{"router_score": "softmax", "routed_scale": 2.5, "balance_bias": false, "dataset": "wikipedia_en"}
Below are experts of layer 6 (counted from 0) of a mixture-of-experts language model. Rows are named router (the router's row for the expert), gate (a neuron's input weights, with its number), up (a neuron's input weights, with its number) and show model dimensions 128-255. Each number is 128 + 32 x the weight over its row's rms, rounded and kept within 0 to 255. Numbers have three digits each.
After each expert's rows: "gets" lists some tokens that make up at least twice as much of what it gets as of all text. This comes from a sample of Wikipedia text that the model never trained on. Tokens count by the router's weight.

# expert 127
router:114115170115136148153155110143139111115146148123129139200116150144110103092172076092147127175200161112155190113096135112119114122128129164086145084063156130146112130107116109127132119098102085155166150111133112128090138097133141139170144113122111108135116143157121154136063127088118129118146131091111134166128154184167118101130214218144140129136153085156114139148181098131136181168121
gate0:111125115049109102167132111111195104086150159208220073111169161155097167112071136110126128152178098072091137107151101092141083127103189161095089112152126155118096125166179124166120121168148146040176151113173092149152130104107121198124122127129109153082111124071094144177069089081105170097165142074125151144104111121135142175103133118141112137111152137127179148092170127114152072161127
up0:095122121098132101116130139106180152190156130128133158149170081129122164163169141126135112155118192182172137182146089201098159076115122126117098117154170125059185124160117102105123091152072137150140127151148157198080139166071161130173136140089116196162135066164163141135151137085142123181153123189123117130138083142139080131106127195109116143120124105128117103165112088116137129013105
gate1:151112110099165088139146160141158157114119118190106185139144083132149124174115168105081158116170118122138093089100114081163075152093126056126126143142135115135085099143162080107148106161188069164157148093081156074138152136152197135166111090104151131123147190181100123131092114066136101180109113085135078132143132178096108093101122128166186060074093105144090053125046158143115104140215
up1:111113051132054102110145081116123125135117130057130164162152123114108098110146091158126114119107132112160111156146134094132088116132161107127131138146117143101100114150130063186131083151136096161172117136104060131136174063135113152114108100142117064153156123130122108089160128164180154132115167120085129132063205089166124129185122138156138181168113152137113169082065121078200163164122
gets: " ", "t", "r", "re", "amp", "é"

# expert 124
router:152142177157113107127049078056153112122198130120144136136137150208162077101155069129121155127146153160108156095104102117182117129208136153113110114116094136160126140109100113110150152075081105182118174130171146169088130122078119076095129113107124071091163090169139135108144132074098068183107141138098099112128185131107098099156172113097152162113146115137095076166173145070158157174154
gate0:160150120139085083136120146130111165160189063110151126075137130094131147117152178134104194089104143185056154116167130099192117134114162098108123192086133139083123106099151082149098146115112172187139134105167119134165133176115145092064191090114116101156113135085127154115059176122137093103127144120146131109129152176081194159117113085096107143126121177135123079042114224098182199102131
up0:178181178164129092117142130121121134088154176123098020101082164181116100167102165197112158123194129158117123144111157091126148130076091041147122175149108077129104169095157077112147168094098083130131144100127090162159103117091102147160105116105115155189108096068095143152098099157082119152140144084131157174088126165145137161102163125124138114135066137120093136091123077152145128181097
gate1:142141118078141106075040140109181120156110104085097161111142170132118137125122068107122090167133150137125185123127101133168117167151156149113143126139144093192129156182136104089127134130124129128109102079111094113126144111146142096099108179176087110143139152106084175134168083094085055172118152174109099151149076104100148127124162085109152092119117111080158113115117070178100173104115
up1:150140135134169119152138156112146117149164133046093097101112205128134118138166077097077192097173149113213178129098201128136137132119107116141148046166130149103110131127181120169080191149122199156142152139161122078173132116158149086116144170153105116160122133160130131146089152121101127138121126134077130128120107169138140164126132125230104126146137098141151175058118160098108164243140
gets: " and", " which", "ig", ".", " while", " but"

# expert 12
router:132154174134053132104113088108137100145161128086129140149153197196176130144102061110090132158192152139147133179137121109173151130147160111098152075108063142194155128126144142149158181125044110147139155126172199040101158111088108098147147094079115132114171115188128127151117133138068100152079091088065058138111126129199122092150160142120116142148132119173119156146097095091111151165140
gate0:136108098117082183077139134163172107150141120117177159144090145137164112067068131122185115107157096151118135106122155087152116126172108182144114084151109110135105080145143123126097140155131103042137142176144100109129092165152125116102078105131150139139117121174056133125101096127116132071084130140094098125116155177109157140143131108175122075104103175142149199173156116121135148148119
up0:133109144162117112163131112143142121127172104136131134091124075147135144078143193133178092146155152165136136058162088168061094104142101087136109076124179155082113143155101066122158109138104099114121145128122055174144163112141124102161115133114156104126163141049172156088080153150144158091109086130147160124116145092152104215119133119114144170102142089133109133100139145143141168137147
gate1:120131122101134106144102070145158121110104143160153180107086176139137113105094113140116135156111093184109175168091189076136179124115126134147047161121121060099106078138110149114134098159099102162127164073117184120099085184141162107132154076128187146133137205130119100169148065165092147141088104114099057135152161116130163102133127137089137111145183103155131138154136147092049149145121
up1:082072142085162117112134114139103140108099125124136160222104117109107065119134066136088156154099188174143118125089146105120135106153144114169172133103038136165116130151098106089165135101116145135141129140178109097136146142086156109113138118104096108115169150121146141120111112061068122108182193128077106049098146135158103118132106132195159186098163124116123175096111138107211093093131
gets: "2", "4", "6", "5", "3", "8"

# expert 39
router:142128197128140113119110074099084135116143171062165144150120133167180088050208110084146113157114119181155113160094073122136117157129132108120174132061083085122133155096139119176169149141106133142166139091152094163100147064149059112161154144113154101119153104176160187114069156138083092182125060130079143123115137192122100070091167161113167113102161081158117144162176092142155202100149
gate0:105130128170122073132097122180110066115153098159154154115072137098121095130145168131116176128115128132141139121136117158122142122116125160098123129148165160162104157118159110124175146156166082159166127092153163154119153122103095130166139107143147090132182135176165121098110149183096157128137121117123092177184177208128117116113180208147127181149188052134127122172111108142115140088201
up0:134119105123061123160136139087138097196126137062167182143154156127185175146101184126075135177152041142123111074142090134134125161145148112087139115096115190130206188135095129072152133105168127115123145116100138097133104150090114131103070125158116136156086118048165066152178138155153174145144137117067125144141142129128113112140056165162143100173173154034087128112128103105118110128110
gate1:126073123124140092107181156074122140126146155138159139110148147119164106091112083092096128140060147087147121128155138192119181155080105096178114092120069100076129126129148116106093160188187145156105188161123127129170122100170148149133140073169160155124108164121115151195064140124152079159159139127091108195084093181162088139124105087152143137148147146095094044072124139078159158131131
up1:120147167125139148128121044225116131133162181118124179069142167151073150113200100069142111151126185109124160134167125102121153129155103136130091104180109102099135123154158152152106141162092079117148098131123116135124117196095145092150107138154078144123150115165143116113142199123090171100091121127113080076133145123143143122144158182096100133053074142190160120123139099118077134119177
gets: " ", "1", "2", "Scientific", "ch", " August"

# expert 82
router:127125137137118112102168089146119125146159108109129117169190111138149125097112083120075129195134127143120175147138084095130161127157123092062140088112131125157170146089101084089159116104088097163120170189179092118129126121098116109131099079123080113128156090166154130141136127129087103156107141099034142163086143145156124050158132122091135179149122113117088081186124112089119146129161
gate0:091133204138129142108132112078131145117149117061095106126122100111141155203091121127107093130142101124133117141108080193105111134169093102142159136109117119138153160193129113131167091134135146130092102064094128118127150107143139137111107178071116115089126096134112057136117134116099113149124109157103090160109114102120134077095158083172091132130141191109166068117079141098123093080121
up0:141124121119094080114124112025126086113131109198044123115179140140080169120151102048143171123100181129099084135133155183160157099123099099167087160067151087151139136141142105146141129114148219123140106136164072129203124106114139094205159092105089146108125158112115172105142165157155141051087108132133125168116105135110119137168186163161096125162082162164108148141131104122101124078113
gate1:126106167172128143062122167113086033137127084165088166128097143143101166130227119086136105142179134047131112079111097131139131063155078068171113113104093131109166146169115128090130113114178193099102150132124150147172112122146141120172122126149117154133141157129094157178159092148093141114193158091087117145161145133147095113122126142124141139147124102088165110128104151105117089143125
up1:125138106198098081124087108125159165080104103162161115154161179154105144113084138133125108144164114123118130102119171128113180073179131130112116151183088067151143142136095062089132122181148142129126071114080123075146148092112130131140134134129137178137144082126118130166140115110129124126131139208156043123167119109114144174118107152152192139158148105063160126113132098099079140140082
gets: "1", "0", "5", "2", "4", "8"

# expert 72
router:118097139173133107083129115091152065130119111101145113165127093133158114125164099126102146155137155141153149106106140107104149125136181096105160116097087137164157107070108109152184124073124113142120149168154155116108187082107074092130097089127094152119145157119136154152095117099109136141150107111091129146157160180173094126147153102161104154152183120132091118119131121114186123164120
gate0:093132163151153126105156084228108133139194080141092157127141158099075120087173072123116074158125096102089105106108175080139124138133168090135128082111105129104138142107144107121108187127138185112140172092121147127166106132230118122086104176135141163149132132103188097123126120086127100104147155103108149093174135140138140066103109052154141068143173111122140069078148141090137157124126
up0:096149101188147103131133148086118122106112167117062128105153091134186126128165131080081115084183134160150153087067118140119157141130164064118127166123069133147144088183136194066143149139116148083124127132124122076120110024107162102170071133087061137170137183135122123146117144097085100132108138111185108053118152140182097112139160117121070135105129186168091113167101135151134112118155
gate1:066073087154131131118160164065147139198129142167106146186126147138207148154133105135121154119131122129130134061139136157106147135094095089218103089121118124141190111078142149113085120144161117114062159173113124162181112158119163068145128084144131201122144147101117083086135137027137207096154111146150115167096102161129103123093156060177087163105145110097125139117118132092151154132096
up1:127125136112111174117098119170124084082080133194086102113041129121121117166163088076168168147103130062106117145133117143106140160088105104101142128123099124117191156124082154109111156130157086156169156165161150136189183207139131116092134099147139123126131157167108149126139195105097121110139143130071133185187069136101178114103141095192130085188143067145121148130165168139094092115120
gets: " and", ",", " or", ";", " but", " &"

# expert 123
router:115140125169141118130123132132160130148181153142131141113135226133156078065144110100144080145136153189170147136121139067153160128150141100107137108070155112176119134092110122201124147127075104150196124148156180168120139090137120110127118110112159102119131154161140114155093158112142074148135092079115156169133144133181110132132150149110134133178165135130084099146112079133117205124102
gate0:096135163074159100119131101203063109186150183223160166152083085101203128157098138121132124165147111112068110126052083088162124139131134144087136122161116120122135190123099144144098102083173112175132115169118096138093167115138041140161157120117139135129152146093123054189122138193110109140128131172110102140143078193100177117130188087134092113158114099144100091115075115227095110117110
up0:124160084085109147073159079156125130132108205148107103103131157131189255118106120138081140061137125125125116157120131141092064126111164089133137133081119147107137161154096123110140100181123092142123112125142098135129167163161142102145155156125185141104107105097179110129112188065115156126123118109073128126165148089152095169103149129121139116138077118117126176086112106060170108156131
gate1:064148103149172105153107041173162162168156162140134185127154158078092141096172106142200162113108140108139163094145163063132158083134142043139179117139095068078137111097093099103188167184077165050156103150097158127114182125097138199154108164112076109078137121168156112143092100100126076137139112179151131089146142167136130093100086071095132090150104182103125115124080171103132092153080
up1:126094118154127103136079110103089162141148147112127172144156153064101152109126192163097102141110123211169088199098182066099178122097091105129191165115163076137152138134133077115119125133087075129095063129081063117113100113117112116125159120068161115098132180138197163158088151174144107134120129093091139127122174161188141146168135083096092150172059191123085155108093143101132100119096
gets: ":", ".", " not", " the", ",", " States"

# expert 44
router:070181134186173081137121110121120143133134117133138146172145172132154099051152099135094166128149174192122137105124112115154161100177153140089156171135104113120188155143110064167152141102112144133136141120162120119110162106071132085124175041175161143121139119099140141163088137150108059118106095085095065128109142130136160110162128177133199142155117147176097117139128100087132129138146
gate0:102121092131097161154093110115151124172137106115148123143078123107162120093120097117111134135135178117130092077075097112137145141134067158146151058146165130134149083133103118132103101087096086158168107102188091131113123111107121214116133077101098211112128092037111095127135111171156163095149131110126134104130124134120152079080182131151164109118179127176094055132104090086122106107147
up0:130136098148147158113120149121201150178166091120096142147068169073150120066107115108110142053175137118118129147129147176136148117098114193152124140141132100138144135183138180084120129129200109132109107119150113141074105156089154122117112120149142109144086109150155103131141157130107123082136089100123117097131133104042140177166177142113165094160119107129156156137106065109135099175114
gate1:139081031133139133153082107088084159131160052153110155125093104085113180122103127138109124145147146146117094107069073106142125166096132150101155129116066117157083117172162089151160077059146168095126135102086080078058128161189111105108116110139084125088127088105099160156111135170136106071095090189178130141089105125113080129100138142130110118141148121098104096131129073093100151149115
up1:158083129133146110129108102161152068136109177148138188101132141176104121136142100104103192173073151087088126121220121138171118159118129089140177149153144069121098186066154110111106129174138111150097177072117126129112101105137126147114129045127138147117106109080121186094126131158118117171144140098092168171131152148143119117186147125156112131137143082219095119175171190187117099111122
gets: " |", ";", " team", " State", " Racing", " Team"

# expert 64
router:127177114100119067103078130103165137149083093123111120188175104127145096063141149124151146182118158155115155076140117142123146173142122145090191100109124138134132143070203115117153165139130141165145145121180185135137116120111110147120133078133158137059120140183106168088147132159136127177151045086084116148098166146137139111133129168117157172126137074129131113178137088119065154187196
gate0:067165096109120071080082092069148116176112140169196105103085158109103143084129163100110159141098165179111163099151093156147117101125136107129116135110151177159145145120143160151190119143087107130131157110152176144147128168107098115109123127146121158142101159080087134129109054146155148106110093135179071117121130133073095083198128108140162113178096093085124074148104157161130117131115
up0:079121102154147082095123122117122133173131085136081101114091121111103135111173206139101170089194143176134126072107143065148088115154123148072162135156096122165132098072060079110177121158128142163140108086161134154154144169165155093101154171128120127185152154150118120163151088125086177168093072141132122138150218126130140120131085138136130146176050145132131119083093140146149168107091
gate1:084149164164058103132121118084122166079139124134120099112112103125147134140157116119101150115053100136111121067159089115133101066091109115146121178090128168087101150105176085160102104122086095173188132046246157137076142085108128149134126137148122102182182149137109154076106126138103125154126129092075107107137171146154125156115169139109139082133107164057083126114072098066126119137142
up1:150133164108199121169142131096047095138060116100152106143099037188160121159167163112043123127098148155168108132128135120139130188098126147124145172096138119130109072060179098115138140114166164115128158131149113121131097070124162124136161131150103115148107107145121166177128121168116131172118092132110148116141112105152124092107162151140118144098138106112140161174107106179169160171143
gets: " ", " |", "–", "-", "w", " W"

# expert 76
router:056152158126125102086072113107177086052123132145165170199096114163124130112156076142119131171144160125153165122085129072200153104126120128050159130107147126156097075111126096149140137149085089177129147110141174108084111148097107066133133120111095143097166111147128132183095150058068100189098137133104084147082157134195117133147131174162145143132134113149088108126131096081068172153118
gate0:137135145136145122136069094144171138145143133104150154113113168158101108132180157160168130148204127170101170162170128117186177083176129155140180124082173085124114122198090163144100165109135171144140093071137080126140103115093193094109160156096133129114154116060133138159131120075121127067126118126123088164118153148163077176094152153071129106090139192115082128147150056146105157126159
up0:128181107080178084206129148123123094173107147078120120155123113165062170150089086121092152105141107127125122039212118107165114103138110148120129143150099101179101110116149099139181174101106182165129133112180060163150121090115121165089138084159092138119143107157132112096099154116085135129157155088120046145170148112130094161151168129106139142091175106139170132140125081084137160158092
gate1:065181096097121187083085141081120132134140129103177123147127150203170069082082107132156118094100112157143126163006104120133143112135115180081119130152135092062140055139149139124095055131118117110107118135121167081187140135083145101158180130081121160071136066129145099140182061142093135123119168149186196112136077128091119103126123166120166136048129138148141167148144145153130139079141
up1:136175122199190162107094204142155172162140136142118112095109125140095184095120136116125109119096122078184108111190170102121118170135086141115119090133105106100073136146149148128136137125142174083133000150162137100153061096117081149161136101143101106147208166147114144115139177103141120157123112099152097139145114143170115123163116195060125103153083112139137089158129105079100123165147
gets: "s", "es", "ities", "des", "les", " war"

# expert 59
router:053112155128112147132123132110183114136150122088118150166181143147129092128133141156137108176162177166203138121080086127131125186126142134119120158095101072142149191041116104159182096096084075112180139158160145043089147138104094073140202074159128078089142148125101160106097128122078171150104087132099128133086172134186100128158168158178127167145136097149115093147148085110148097119143
gate0:111129126143186104110114117101191132094164063122089115186133178167169096125133147127096089102110174117146095145109137103128106087127139174144176117070148106192125202113166142101114213148145093143140074127178125129152134110090087152088052197149065066107124151208144106131133171153163148151126125173114114128132153131094132127135132157113088060139129136082140154170097161137119073140126
up0:142169119188101150101164114123126150144104111132149140126187094207124135131107163144110170165134159143094094159138159138126109157135178073193178163097122108110149154111180133092180159126173112118182091137098089084134125106108110097094136122068101141143145094110099160130090111119194057078149144150132118158138142162125094186147132160189151143118133167100098080243147096171152030124131
gate1:168125084103120097140126069154114134160188146093071107088098107140100133105142116086129129103084130132168089133137111109138105146101148160160101132149080204177100140161152114134074091101155169137102152129217131108052185065043133120138158138091085146174148126132082137115163099104155158152165119154113104093152119122151167191071097138141098137155142085132135174139054118104167141104129
up1:197144132159148162134142091118138178143154151104068188124140142119151116139146068179156113125119152117117122138118143144126106104144185146173114161032112148126146094162056142114127141153127131150168092161115164105104088132125118167150080165093115084127156083151083115137152100129142135112144139169071116163175135159103078085119085078090096158103152143142097076195159102072116079118155
gets: " a", " as", " the", " an", " in", " than"

# expert 55
router:121137122179120096069109085056108108117160156119122139140152145134140093131163114077107152159106148148109156140132124151127187165155187119151166127124127117183135136101080103131167153075113156184121128127141140144082143103111130116152123074105083114100128144174194215116100140084132109152114128154131101159089188170128084132148162134136152125144163126165126135141196099124168173203158
gate0:151067091144142240151088069158126073101104100141172184179102157109111100117099115092168131093123136108149110141070147126128149165121127165111131174137137142145064072104108133117145095131144154131098113132106131142116197141166087187129100090126112129118197182150117172100164109095132148134130153108161204138133092191125134112111140126132119131119178190125131152114241107149148138140140
up0:110157136143157121186134174026068153109064119162152146138119110095130142216126088148127128080159055115134136119098158171077167115108123155160178134121143127160136171107118131138133136094151051093145125130138210078125127174087143150116181070136134106169141123075084069123125102122178107154135115083166101102151114119136168150159112085123132119103113137102106149082147057142140102098053
gate1:130103149185112128171130158076061159154106107119093100102092107125130137109093162196147150075108161105210100116163123192081220100125133148081128126096160139166127083140142110145147148132090117171150158157084140153106068067128133071147095091094159155166121152089114101134137152130131123117144157093055088164161163176111045195131158183145119142127152120105177130138103129141088121115066
up1:123073111144145063118171114156154150128115098104074079136120148161112150118139052148113147081153079127106092148139201137184150130185110123139144174085123105099118134162119193169196119104108116142124118113117075136106146126152110089150133125090158101104093162078119162112126156118132100079129169098111174114085089100106080152158150143119081157153217145122095170116110144141134103113081
gets: ",", " that", " and", " which", "),", " who"

# expert 11
router:116152167142042108110134079098096096144158159076159143152152142163166118090174121135062115150132116139204136088130099127161137123132110131079108147106129101096098163067101095144150152089084083142137149134136107132100154162052075062210125064087115108130172080179137140102146197106090129162097079112106134168145133126207077091110141174129148173136188095155057123185133107108141147083172
gate0:093114157054100097136093045171114087176112109096176183119164111097154120182123134088150104112077110177133161135180160104125141103098083118113095105124151132144134081168150155139129144144135159104096165072156150180070174104160146212152173110134098124083135140181171146075063074172175075132104097147097166090057137111095105135101112127121127166194129135102101125119123145112128142129157
up0:113188087186089120133126088138179136130088149079137131136122108094132100096064170096153194170102106130091096142118152138122125149130123100127182122145123125159123093131152115129160145104106092072175144172196146129135148116165061093157107098099170084124113148109148153158151145124176090165117171142125122081126153097101157095161135063134121164150127110135101065137111126102125122158099
gate1:110135157187136154110162124133135082089128090181095126097078093168174111191169107100099083133090125097171106125114081153119160187098109098120070163137159158123180153081177077107181132145132125134108082090154209137141109152173173124166124128142116060137141146166097200112113127133159091127149157110120106135144129123169150128118106146110124132041153129112115106162104136091105144154183
up1:164123092085102141168171182104160125125144133113133145127130150115144116083133121152122181087127093134186143094064138163110142114111142158164103143151132060083103091161176142145146117095141171136131118108105089153094145150130097122141207175105130115128084180100091099092165118149095101183174118147109150128074086162170175161108105170137090109146102158114172146095146130117111096155121
gets: " ", " S", ";", " W", "r", " A"

# expert 125
router:115118131155171138094128115073147104131151171111147134164129196147152093060103121154119113135119158179136117133134151104151169128125160084096171151129135099176119140138132084176161167136097067156129115085136135109130158111075100106130156118107116111091184161112172141146094151127111095147087144068142116135053143132159160133176138137124133155128121087161085090132117106163107149151105
gate0:111112109141130127132137119165166066116151103152163142112069145096139103112125158143099109088146185116112130152129183096183155195119148137071101114123121152181176110124153114109119146108120137132098117147103108152078128189102128111141102158164116151128160123161148126101207202097130110062107139159114113154135141141133118164154095175132160075144083105214151141130116133120182126078168
up0:121115108156142131124091144090060136140071103101099118164145122114128131167141115136159123170163129132130081083116123184134144177121116136112128156125094176106162159111123085108111141064191159100140124134071097123139049125112186099090117110137100104127143164175126117121181117126142099074142174177125187146084115083186204093149087152131147097159133154114164150127090102103172117135073
gate1:178127094104138171141114121143198131097113166098087184163137150149134149121125168173113139136096098139157112122091150173114167159133085119152163198134121126158121104103134109128118114094131123153127101126110091171126154110067078157138102101121143112066185156100149093202096123109162122184147188100153148098091121136105150113152101122125173143085062109119102081159116143189220154132119
up1:139119078142122120075154189118111168101119127158190113142156169094125085167184157225191095114116201108152199145086106133121156150152130179126062147139153133139122169096129132140106088157152147155140133180090083102146111110132152165115137164112109109099164109097121098073075135131093082119118147192136117108130165087120160098162144136120112173129119167101141098085182145175131133112121
gets: ":", ".", " |", " –", ";", ","

# expert 106
router:108163185142151096146044148127191098102165122139129147153154167154126105124162080182135138163127124143123171095101095022136151147148116142117168101089089112160128193053112093120157124089156121144213181131162128139124146065135095133155159065166103103098134163173129224177051136130106139141127114109087124140103154152179104116134177163127136117151106074137091119197175177150136183146137
gate0:079123147180065119105088135141144133185155125100075101148153137116108136164103065099125149139083125127086174122205127170114147139169131131138148112129158212145082138176133117123186140098079079222133135135163167149135095115135164136131123144088127135113141112187094115062110144106103154089112132137097145189181139107103064104164084175146105126165163119104114150105027139129124118140151
up0:078098151114110150098090183063099083139091129156115145138136083163142104179089137114101152101140134073190131028113143177087155080081153146106176054129121181119103152098082143134128134091211080166139098158127163101151154167104099132103162076147117109121125150154179159108109139147075120078104084112131101175102125113087055130134135172211057104101197156080060142172136145114088110124151
gate1:156101133170116118150112129120131139093103096127121119123188140157167112111130163130137165115174186121122139160134083060104119130142134134114145161100125095174126083133103135120114131136146140121144124110205118148089146132084074160160119112139183161191119151088123138130104111182129125144124110085122078129154106105108070151139148114103142130172088139122119185144179183122151115116112
up1:109134072078129115141064091118072106111140088139095067153128106158130115109131140044124095100174133173116112109135150104136147142101207159152117176072134133137160128138179146178139162166113114109096139103146117124133163188100086115159186113118150098092159096057111170127062140083121152094142084153143171086140197075210116168120155099085140164095144137127102142119086154194144169121130
gets: " to", " in", " In", " at", " on", " from"

# expert 6
router:129121132161147103121112111114160139073140095068185143193146162142136121095163110176131138175139150147145121179096114123089140132187137126090141100103090068155117113132098096129144178162063119166192132177129086090129124117123126114123157078134135092128192150144146140157094120059080144129139069120097143121041182148177089111152197111112145138109091150201146136137150139091096130162173
gate0:141097145098252083122139112120153092088149116129145137140139124120086144136079153163138132177090131123125105195106124131119087167177098113113137119085166166151129136175159136128146107099109153117175197150117085090089080086152137097144166089152139134136157148208116106198119117115118096142163200168137135094064145131137149126126111095155188123150106116182154109101102137133190140144108
up0:101100115131142075075095109076155120186167169134134124114116136160135179085124137069082171135126138179143104206104119084179149138128132122105125142113089090093064148197152189145127105121146134129118128099133012120156101121144152130128162130128121143153130074140101143160166157142107136123142142072146142115099106111123064154132120163149146154142090118118182097107085114115216170126103
gate1:147120058156093148168138126113105166112117172137173066124106145118078186083071095132173129110098123120097115177141146096120156157159203148129176092118160106150058146172124113147137123120110163114138109143137144170110123126125063171147091094093176132137068166098101145176151102130153124132151168098115150059100152114136208208164182142150149122146131190155156118099117147141148125144140
up1:160100089104082135156092133074183196071158127140139139124159125118141091091113143141181140114106144096139131105082116150101127051151134095132115159168139083143124100160197131144090078132136158106162145142052207127109150130122092064131156145155126220136127109170078109144142123149124170155159120110119114128133097090143139165151116074105087143148133131135128146126113110085151111154207
gets: "9", "8", "0", "1", "7", "5"

# expert 47
router:073145177128145065127083076126111109132170112075165152194127154125158123078135082134080128132187117172070131154113111104156112124162147114138169120127096078144154120071115047185138127095101115150147172086131176145115218104112113126156180106179152160084120086160183167128099124135128140169080113157086118147117150158122113118144136146129167167143090151197097061125135092112144141146151
gate0:081106145123070137159111169127054145092112113159134182128161123091157148101089120144111144116131075181089039200109109121144093167158169114121122174122116138066134060180170149134209117164127118168067119105130203211097091111082175119083102152157182156130172113093161146060088138089132109084050134042093088192088125089172110059086146133095122107115211126167094127165095112083097128117143
up0:177110081116167134179164126138064138122077113126115141143173122121102120144100179116126134152173095163167089159084123084093113111131165140123124180087147077169152064108124110202192123079104142151150167087083177076114148118160133130094114109166111169150136150150141182069106145139123116067140098175070091113071147111097113116142087046181154106097082186094117136113159143163140125057056
gate1:168081107143132095113147120137111165192154142005081100116132064140115116175189074156116113139104152078136128102096104132104108123064116087128156143130135092146138135135103076145138171118107096154126138107177143123101113141135193142156090157158139123092118082176155116089144110167137085124097117146123196123153158165157088174162181151113174159120125090078113148055130130085142115104139
up1:147142114167144145130090153165085110144106140106060147133097223125091116115148108104132153100139082157135082137132153129143155157184092142128126139149134088117141142052062098084131070151136124150144127097156140132103156097138140178107162156147139106118148131219158098162131118096122110182115202081151190133152110119142063102134152098096080103109117206179141109123158147115166136108080
gets: "ly", "s", " first", "'", " new", "th"

# expert 25
router:128160146161140089093109090068149097142148114068095185127133123137181119124128077197083142121159176123131146152079061077127093155143159084076129113082105075172152151085126089154163119077082117154173164171104090137097182139119089073127158057159089119099158080146143175114075135106111119137106099172109092130125136103136136107155124165135126169132075100106145058189122135098166140135133
gate0:169173154124125152147125081103107156138116171132097092133189128118240123061185148106107122136108092105168108161056115118112125087151115086164132123071113109111137148117082116148145113095169142145162119113119103108153145052123117118128130111189105124097111142102085196159109097132130144123101059174182123114157139159177114138141146182147136145150079078147154077172095132146191127108122
up0:144159147160082098091123086103138063066128132184160080091122108154115083131112080047144124160204127137156088104126109190089166125138121107164081151126128140150100095157116129112184163143122113160106163127133133190194180153142065128093150089132153177099036170163155141181168108168117135108133094138162115166122133144113085175088138093182120116096163137191184112119071147122106155091147
gate1:120121165110169104129110125158123130096135052135058164134144056127154127098153167112131110153094144118180143120152123078140063050113115094104208146112143166077119144137205059111101132127145124099104123113135136114137133099132184131129143103097143142101154159129209151156141106120128180147141129129077140110110139091041077086168108109129119166193074118124107120096186105098159108203106
up1:116097166187198092123122198140099149163148129158124094090085133093151097147144074122129169088111168147126111148183153148116155119117073104093171140146109133146101097160108063132125173156066081115113130157091088151131066155111167084155214147092180117128116054123093138112110113194120128116111139113136134148136179130086110148143174149150084106121079147189148117137159099123100139079137
gets: " in", " In", " m", " to", "In", "eastern"

# expert 92
router:047113143120120091150136146121170075146119121136119157147146136087159110104141138122086138148165112131088149185105128088142158163176121079127147143070132110161183138139092087167141104129141117180083157180118152097115173145086112098149125098163165113097145139178140148130089109041104106172088092158107105123100134138164133064158180149135189164145160085117117081128162159127077118124119
gate0:156139079122135108167095060149186170143150169079160121101109107120152153088126177163108099154066096201165158141114150129116117115174098157088100091125116060095094072160102144140204110176107175096116126138115142124119164166126141130165125077134160108142180147089147068141098108156096074110093117128155105161097159076091130140150156180147085188126133145128134112137136170124133141186161
up0:155153162142129108109165142150121224144157137113093156084150090143137145060109135133110175104097155129121123203158110170080116093089128139132146113130113104142089143141150111159123151108105149095113164098144101165120126175137102094126110181121085157205101114090103094155143034115092105143133127156066181134158130125133189141142123143171101164137119133111174110112121126159129143114083
gate1:114114115043102152143116171112144100103099088180140132098123122115139148132101158114109064155064110163146135174103094134123155146118128171115116177084127174100123160142056110073085091131129127162052182097137163116117121084043096170136111074087162083100148142109166065105134114130124146077109170125178133106101071108138078124107039102153129104119063090128114134115181145149116116126115
up1:123157120146113116123111108161103130145146078153130151126140136131124092154167124102149155169120208102124136108115112193115104177124107156138053157153118159135100103114122141100129139102147130159118131102173117180099166160094136061144157093132125151168125144092048102160115145162149137173135114140098133151137134127122093141112105131153108186073130136140158133146172083172137182232144
gets: " with", "%", " all", " many", " some", " two"

# expert 83
router:135149161124120094146097131136162130117164111078146117126136161132131126102149122139132123138090137181162194149117118122175111139176127119132168151064156088189132105102148091119148129138128122122120128122194118123121131115092057079182135105073124029118114121172126158165139192107066092190122165109121081166145158133153066130151108168108151124180123143191147133136132136126154139122117
gate0:058159154138158099112090173151156105149097146110144152089062142149174207161138062131046135083139127116150188205193135128145156153137116110073126119164120140174124103113120059065130098090095117171116127155173040100184143109073153143134169131162105167135119075108152169078149115169131114128112185117126132099149129127120135103085087169164098078142046167122125113133102116107145141115139
up0:114176137134135050121122195162072151201145156111083155143095137119137094117137163120130138149145100168139151170117156130127182145167143126122141099156163052130127125143122130107152043080110085141105197137125050196104142138204134152083134104119125120157121126047133173204161154160138077143146160099098091164138186112129131106187115172178114177087149130165152154121103123180110109127084
gate1:183119112169114159153182134121100069143090146134124115171158142122133128143077127139135117120134150165154103120130101198123070195074132183130171160097144131175137147132139131158122048114180086148195113129159134146143186081194095137131175133071158138121121080145150104148111096067083146142217197124146196122128137105119160132123108190148149166122182104119137111109116127085130074142102
up1:137107085063099104182183156169112155157093139126156157177097182118134198057141105077168168136144156133121100122069174161109133094197150176083159177126102105162151113182093105143112109115153180156118132169140090134124147137106133149111160157166183109116120122044118142140143110108126108135145047171157132148142121138127111134163147122073141146134121138112145187115111117131172083202088
gets: " (", " |", "-", " as", "=", "C"